config.yaml
d_shared_expert: 0
hidden_act: "swiglu"
moe_layers: [2, 3, 4, 5, 6, 7]
router_score: "sigmoid"
routed_scale: 1.0
balance_bias: true
vocab_size: 8192
norm: "rmsnorm"
rope_theta: 43200.0
qk_norm: false
parallel_block: false
init_std_down: 0.0
beta2: 0.95
max_grad_norm: 1.0
final_lr_fraction: 0.0
Below are experts of layer 4 (counted from 0) of a mixture-of-experts language model. Rows are named router (the router's row for the expert) and show model dimensions 0-95. Each number is 128 + 32 x the weight over its row's rms, rounded and kept within 0 to 255. Numbers have three digits each.
After each expert's rows: a language model's description of what the expert responds to. This comes from a sample of Wikipedia text that the model never trained on.

# expert 48
router:136124174114153164151124115104155120089084129169105089072134159169159197128156141162103108141144171112054104195142112152187129146084121077155135140137120179133131122113104144096195156109085078140097158126107153149092172091080178125182069100149086151130100127111092072146117121149158165149
Description: Prepositions right after event verbs (debuted at, finished in, released on) and the verbs themselves, like won, received, attended.

# expert 26
router:145063159147127135090181153135122126122072142137068104157125146121137133103115132182117171096148116144097118128113158184169199188129132140148133121172075152159118157123103158097140112168102062149134176155130134168135175073104172092163070124180084201114092122122093077124142150127080153132
Description: A lone s or S piece, often the second letter inside or starting a word, e.g. di-s-continued, mi-s-labeled, U.S, S-outer.

# expert 44
router:150072137066176140137141169151138163085115075110098071074126131131129119141100140216121121136123134149117132165123120121122168163110134177107159106148100181113116106097119092140122159086125056086103158172131116219159096105103126114180118081170086150116101119145101088085083173166106133098
Description: Byte pieces of CJK, Thai and other non-Latin scripts, plus mid-word pieces of transliterated foreign names like Mi-tsu-i, Gu-tier-re.

# expert 55
router:169098150113109188100117126139123118114089119119125098160164140149164222124094122132169153075135146126130079127150168114184172198091151131110144131180093137109123118108173107124155178112134139046093167111139168171081153120113154151116105096152107178115091061091077116087092163132088107125
Description: List dashes, bullets and field colons in infobox-style key–value lists, such as • Total:, Time zone:, Genre, Coordinates, Spouse.

# expert 32
router:150136164087151107136158100150126184109075097146100092116117161132130160147129117183147128115136126195108130190127089169152169141127115183108202137147121156110130152076151167093176183154108111077155190148081159157074108084122167105116102125196120141115093064116083118111089171108117115145
Description: Periods ending sentences, list items or references, plus ). ." ! ?, mostly before a line break or capitalized word.

# expert 34
router:143046146072137172157153172158133116128114096153109118104147149161173177134127183180094176161122167136085099151149076103088136126108130104132131131116140141132135137136072119153141129150130090090126124103085146191154125061147225133176070097153088159128130166091104112095086135170133089156
Description: Opening capitalized syllables of foreign names and places after a comma, pipe or of, such as Kil, Sher, Ka, Mar.

# expert 43
router:129163151136198133158178159104206133116130122148119110097179142167101161137128146161119089142151137163163049167086117143149138121068103150123143115126080155117096141068100131131153190121088114141150190109129171110107160084113191157105128070105110138088118055126105098102113127134112167194
Description: Closing parentheses, brackets and quotation marks, especially ending birth–death dates or asides, plus some commas and table values.

# expert 13
router:136121122084156139128098131156158106115125052123112114102120163109153133134125082128080129137145144165073010145109097137158111204110177114097153131137114135169113114092112137099146131168080136105100218183125124153113153110067144123157112060152129128153074113131095112113086135151065144146
Description: Line breaks ending table rows or header separators in sports, results and election tables, plus before section breaks and list items.

# expert 57
router:149160213072115157124104127150118103100125070138052123118171132074169185166108096174094137102163158167111134160121101135154166111068105137156155163121072139169073103073150078155108108111124123102119167106082123127116135127088159089173108104084140144101092117156128115087132082153150095087
Description: Number words and quantifiers before nouns, e.g. two, five, several, some, all, few, often after "of" or "and".

# expert 39
router:164149121090153143136119118149120141052128104185085117120093143157134168164163158152049204119179195151143079156146106131160134180065179144168187149179099178119127129096147083117146136129130108112162160131128191146137118120114105142098132165108178125065130100128124109075118148139137096150
Description: Word-final vowel pieces like e, ne, ie, ine, o closing names and words, e.g. benzene, Yangtze, Stevie, Stazione.

# expert 12
router:180055169117111170144142149104124134125110118147096089124136149150144144161105116154118172111097146153084087163136166154109134143103101143123129163124148153142123106095100152142127138146177069092146146114063234174144135045114161154141135045156080204133122145124095136100069138157135103141
Description: First piece of a split capitalized word, often a heading, table cell or title (Ta-xonomy, Ha-bitat, Po-le vault).

# expert 38
router:210073135139184139093170149150083124090090130154106107151114152133145168127164128130083190150118192142099110148141124097113135171089108141126133128131075191104144103147126124101139122141147092149142143103096169182120137094121136127137115080197069149127137140065076119051066176131116150169
Description: Word-initial prefix or name particles starting a word, especially de, De, Re, La, Le, Di, as in de-colonization, de Mella, Re-bel.

# expert 23
router:140136148143212169137143200135171168099105070114111146091118168103142161125145086205156142173172192152112135135181127109135189170114137151116150146169127165173104088123135132119137141149154142125095175142161192158110141134046166144127114120153153141153130101086094082138096149078092130127
Description: Last digit of four-digit years in dates and decades, such as 1930s, 2019, 1868, plus the word century.

# expert 4
router:164078187090177124125171150140134184095129091150111055090113147133133172189092145146133150135108146154100111158171147139115115136086141088082164160181129154137122136145111126153161150152160066070132142108068198147127147088140146117124057138159087160180085145176116138132111171128173102152
Description: Short capitalized English words inside names, titles and teams, often songs or albums, such as Boy, Star, Day, Night.

# expert 16
router:142109160074192118090191115099163186073114100091122097090171127157116146203070152137149131099144133165108108178135088104089098173094158113107131178142090185127130071117154129114172163096067131120089168139126169125116087129100125115150110126184103180144108119120089104156085167141107140121
Description: Common nouns naming places, routes, ranks or categories after a modifier, such as region, place, station, line, zone.

# expert 53
router:159121157072158137136117112141140128124129115171096059113169174149130148123118115129054109116106150138062105195170098144132108155088116104118143117175065126132161134092137096142189161157112090084066152142107133188087136051128153099180089075190070151146114125105120132096095126137143142135
Description: Em dashes, minus and plus signs filling table cells, and header words like Ref., ±%, Swing, Won, Notes.

# expert 59
router:148103126172152153132107081097096132129100116117087138122115114147161178165165116151188133139161137173127064166155138171135129165088156157154164121142099132122081146133097126117178244149100128059149151133117200168123171095101144148194116143153124130136141118104120073104111186153067140122
Description: Word pieces such as en, gen, ven, len inside or starting words like encamped, Challenge, inventory, plus the word of.

# expert 35
router:132106181130159164084107098163183127134094140122099091088131088111104129175103126177091103096142127165115080183103100146155154187058210116119164190153143164119125169110177125114151084151156086087093177121115127169083070110116151097147083107128153122123107119085093150111125147139127106183
Description: Forms of have, such as had, has, having, plus final word pieces like d in Ford, Tancred, and st, ent.

# expert 21
router:135044203148144126103133153152113104080095097107100088111129142134111212157082121187111168130123191121138140180109116163128157148086119094128142145156084176114141101106173098091147140151079101078104156146101152155127098071146183116147094102143108178128073108110138104089104167154124120173
Description: First token of a cell in pipe tables or of a dash-list item: numbers, player positions (DF, MF), @, name starts.

# expert 9
router:142073131146144188146140099169128138082091145130110086091208103097164191112161119139076150159149153159105108160128084117189157147090128155168127115151158154102132132137137158126129159126122112128153144095031143132132109116084231060163121131134149136129146097145099049155105141111129115118
Description: Prepositions and linkers right after a verb or noun phrase, mostly by, as, with, e.g. "attended by", "album by", "as early as".

# expert 52
router:167106177101187146140163136142159194132117092117123079074109124095114136178112128143154113132137126180116094147096091115175121132079153116097124142154135178083124087050148124063137166148081081143166216150142189108140132102110123090144134079126148155095105095132058103108085121130107109139
Description: Line breaks ending list items or heading lines such as = Title =, plus heading signs and closing quotes or brackets.

# expert 30
router:139109142153119174094107183135120108148089097127118067136189169170137188130116129119095156097096139134079102141153158115161174191066157135181181146161133126099163162062128076117196152123125128133150147124133168149134115122120191128153084073145106131105129087100095119116049149112112071116
Description: The == or === that opens a section heading after a blank line, plus dashes and pipes starting infobox list lines.

# expert 37
router:152126128135150185140159137180181115084090053076129068164105186122091176151146098152096134142113166167111103183175151140161153176138188125155143172142135155137184088149144118157139149116105080115130155112116104130090143072093194124134093140111126136074080120093108092109076118104105139158
Description: Infinitive to after verbs or adjectives, plus prepositions and modals linking clauses, such as tried to, for, after, during, would.

# expert 28
router:158130170109162147093100155147171129089167154146112098110144152126154166168123124165077125113135131160115134153142118124109163130115165177124122145197143208184094167121183063130207157160106097127120189152101147112144089109079176161121072133098122143128127114174127126078155132145080052144
Description: The piece th inside words like cathedral or ornithologist, plus ordinals such as third, fourth, fifth and suffixes rd, nd.

# expert 29
router:152103198068185116093175144118111120061126089163149099110145203133095142161083141148157126124151137188104088168130121146138135133123151151114198129167133171073145145104130115088162175142063090130146172156114152150099103112137157074151133070149085159158128132153106084131131126177073099138
Description: Opening parentheses, slashes in URLs and units, and LaTeX symbols like \, _{, ^{, as in www.in.gov/ or bbl/d.

# expert 11
router:162052186132145123120170106111112104031124099135072116085152172107105161166133086150151174125146141154147130161186134118122132160082135166188139177126118184121085100062089135122144133170099102080162163147079133143168128100129174125129108104128097169087122120113065132104122132110152089150
Description: A bare space token, mostly before numbers or words in table cells and lists, plus political adjectives like Democratic, Communist.

# expert 22
router:198128203078149106147180148103150186027154115122117090068133124136101185170101144120143147095173179148114087193138105106124110135102163097082181153159123170116123121112156153090167182172121160100097146126150161147132153109124139106130076152127133141135130081125139135072109151095140111117
Description: Final pieces of surnames and place names, such as ville, ford, bury, berg, dorf, heim, ton, son, Creek.

# expert 25
router:162128175109137113079182089112138117095099096103091099085149158183108131121101096155126105123121154123124073136125122163114119115073161110164140151163125185159131135091112122097143130128100112073135155135042167202077105139104157099125054128174079204087115098111127134113069120131162174145
Description: Common nouns right after the or a naming the article's subject or an institution, such as film, album, book, band, station, Court.

# expert 1
router:155122181170163105123153130120137165124105110143123090099143136169128128149111145124059137070135119153143081186122131149106110142093133179098166113151100123166187084113109121123129153113123063104118180121164158214112139133090218127123082144096160130047134165164127115053085127129142091117
Description: Subject pronouns and relative or linking words starting a new clause after a period or comma, such as He, it, who, which, but.

# expert 6
router:160087137126131138144088116084138132132084078127094113086141089105055146115110121195133114123146155178113071181157109125086144186087124169105130137146161160179084119078130171172155168171094116135127173153085144164129157143082189102146141154107173163083127111186116141153080137172105139165
Description: Kinship nouns after his or her (brother, son, daughter, wife, father), plus mid-word pieces like -lan-, -mon-, -nt.

# expert 3
router:147126179107174146082167080155118143138108127142125067062137155120095149142093132113093138125140166210107116173113132146165137157099154135135191133135136138101130133122169109074184133159092064130115146191080137175135150119134139128114102064198119119075137121142091065099090175131095080147
Description: Hyphens, en dashes and slashes inside compounds and score ranges, plus list-item dashes and abbreviation periods, e.g. commander-in-chief, 94–104, St.

# expert 20
router:161119141123163153088153114098139141103083129136077092165143124121088163144131153182110184123165134142072099136101103164145178189115152158107145143218130195167068158064110171100126092183093100147164188142119146149138132096128154080172078150141128146122120130091133064112140138098101135127
Description: Word-final s or -es/-os/-res endings on nouns and names, mostly plurals, e.g. document-s, regim-es, Buen-os, tribe-s.

# expert 49
router:155128188127145116111158160131156125067071114106090079145138154122100159168104101148103179129145134165066094128117079156105137165095142132163157182212118176179090162088108117095109134153071091150141179165154207138080146123104132139147073164147109159116114064154134104114147115128119131141
Description: Plural endings split off a word, mostly s, ers, ies, plus plural name words like Championships, Olympics, States, Albums.

# expert 0
router:140106194071189122129104112131113168087122089152125100056130113173109121177133106156042123113131157202128122159097118098216181137144142169131118129148107192104101125099153174069145150154131082078126177154127113145091124134130123100150122092152126154070100114136127143129106113106097103170
Description: Apostrophes in possessives and contractions (film's, didn't), plus suffixes such as -ic, -ical, -ist, -istic; also some periods, commas and dashes.

# expert 15
router:128118140095126144078105151149141197126147115112112129091127193141109147132122106135131145101164237149135067160170112086149149143092131140110150123110115138152127094089126157123133120143080130088163165130115207148178187130096214145184131118125120161131078155126053129124071159122100087130
Description: Line breaks ending a paragraph or following a section heading like ==Geography==, just before new text or another heading.

# expert 46
router:140129206158195117126202121134122181093136100089145058088115118122103141165122093187148112124168107137141098195108095119127127158089166093122136159149067204113127143083180152084140203093107116122119166118165146139111158117109122132173105091152120134100119156117133104124112173087150165165
Description: Finite verbs right after the subject in narrative sentences, such as was, began, took, defeated, withdrew, resigned, would.

# expert 7
router:168061157164117124074149115135127116099112067142105094136127137124108192129083084170128156096172163161131102131161140133145147155073122124137122117124143140155123048068110117099118139137091139089160200144088134193126128096100152175143107094163091174057063103150134107081119137119080091134
Description: Space tokens opening table cells in results and sports tables before numbers or ranks, plus headers like Total, Team, Background.

# expert 58
router:181054163137155143129176151123142181072116147110116079139160131134097190189107157166123101141102121125127039212114098099128137143110151137106164146111148146109089093139131103128193138108128065112129157102130144170150096066091141106165128069129105184158165120092112132083098124153137145118
Description: Accented letters like ö, ä, ø and opening pieces of foreign or compound words, such as Bra, Slo, ski, Inter.

# expert 41
router:137109205140134144146126160147137110055127155153067110116172143165118182105106107128105164137189187134106120170151140153160147131085124101119157117184133184131095104118092111076178172159127131079096143112097145183120167121147170126159060110118145166134172122090140149058096107190138103125
Description: Nationality adjectives and capitalized name starts, such as French actress, English painter, American, plus first names like George.

# expert 42
router:149097132085138106140120125134158180081119105134072063124117154119135151148153141175081151147149169149167092182174134110153112173086133097074155136171107148084119131141129083063187162139100167094114150153069139157126116133129173076132022100135083194125124078136122124154112125115129127139
Description: Pieces of words in names, album titles and tables (Des-ire, ice, Stone, Atlas), often in music, sport or show listings.

# expert 10
router:170114146102130165130127165115164189085121076172073137089136133102203190134124113165119142102106127122099094169092093157150140161080123174122161144187109159107120105142161081126154127114096103131142170158138190227152127096131118100125064074145101115096126105076144086087128138108142116110
Description: Syllable pieces in the middle of foreign personal names, especially Japanese, Indian and Slavic, such as tsu, wa, pha, la.

# expert 19
router:168052195123176175123152150138121081088108097149107123123157140143119134126115094146097098105135144160115102156120100143135181144115104123121095122170152133114129117105096159127138132177134101068147137134095174208094155070082172108212099098168149131134106122113046155118124158159138044138
Description: Single spaced capital letters beginning a split word, name or abbreviation, such as the C of a chemical formula, B. species names, DQ.

# expert 56
router:134076171119185136117179102075081137109119091132092102113161150184089142143078160150139140113158171109122111175120135077106116196095149152149186186125047175154130111131157115108131160134081146071106149096112145155142159101094172136129062128149091179128124152067106180120113129134141151112
Description: Common English nouns for materials, industries and activities, e.g. water, art, rock, ship, engine, business, often before plural -s.

# expert 27
router:167100194096175187121118114138158165056104114111092107060162107138132208176124116146157114113146145127128111213116098110102132146096198157133150143176138170168117114130160092159138175133092126109149143195151177172130110101132124099147114127118142118107157088082135123080131171113072111128
Description: Middle and final pieces of non-English proper names, often Slavic, Turkic or South Asian, e.g. Čač-ak, Toroszkov, Saskato-on, -abad.

# expert 61
router:126066164113148122083159167102153108132088071141069136123133166132126136150154083157071129058120214131110100149159117118101176107101152141138121129132108135125148102100128090103139133187102081104141127111081177173139158092091163156198063118146136173145115134109082081077094132186109122145
Description: Unspaced capital letter or short capital pieces beginning a word after a line break, heading marks, quote or parenthesis, such as D in Dexamethasone.

# expert 50
router:187068171115117146127149131124117138110115083139108075089156171110182134174128119143140108152137121127124062164108114155137090123112164119129138182168073164123127124071168134053171146091082134120152156113153099144114108134106163175165114127119173169107134144176094035141069170096078153135
Description: Forms of be after a subject, mostly was, is, were, are, been, as in the film was, station is served.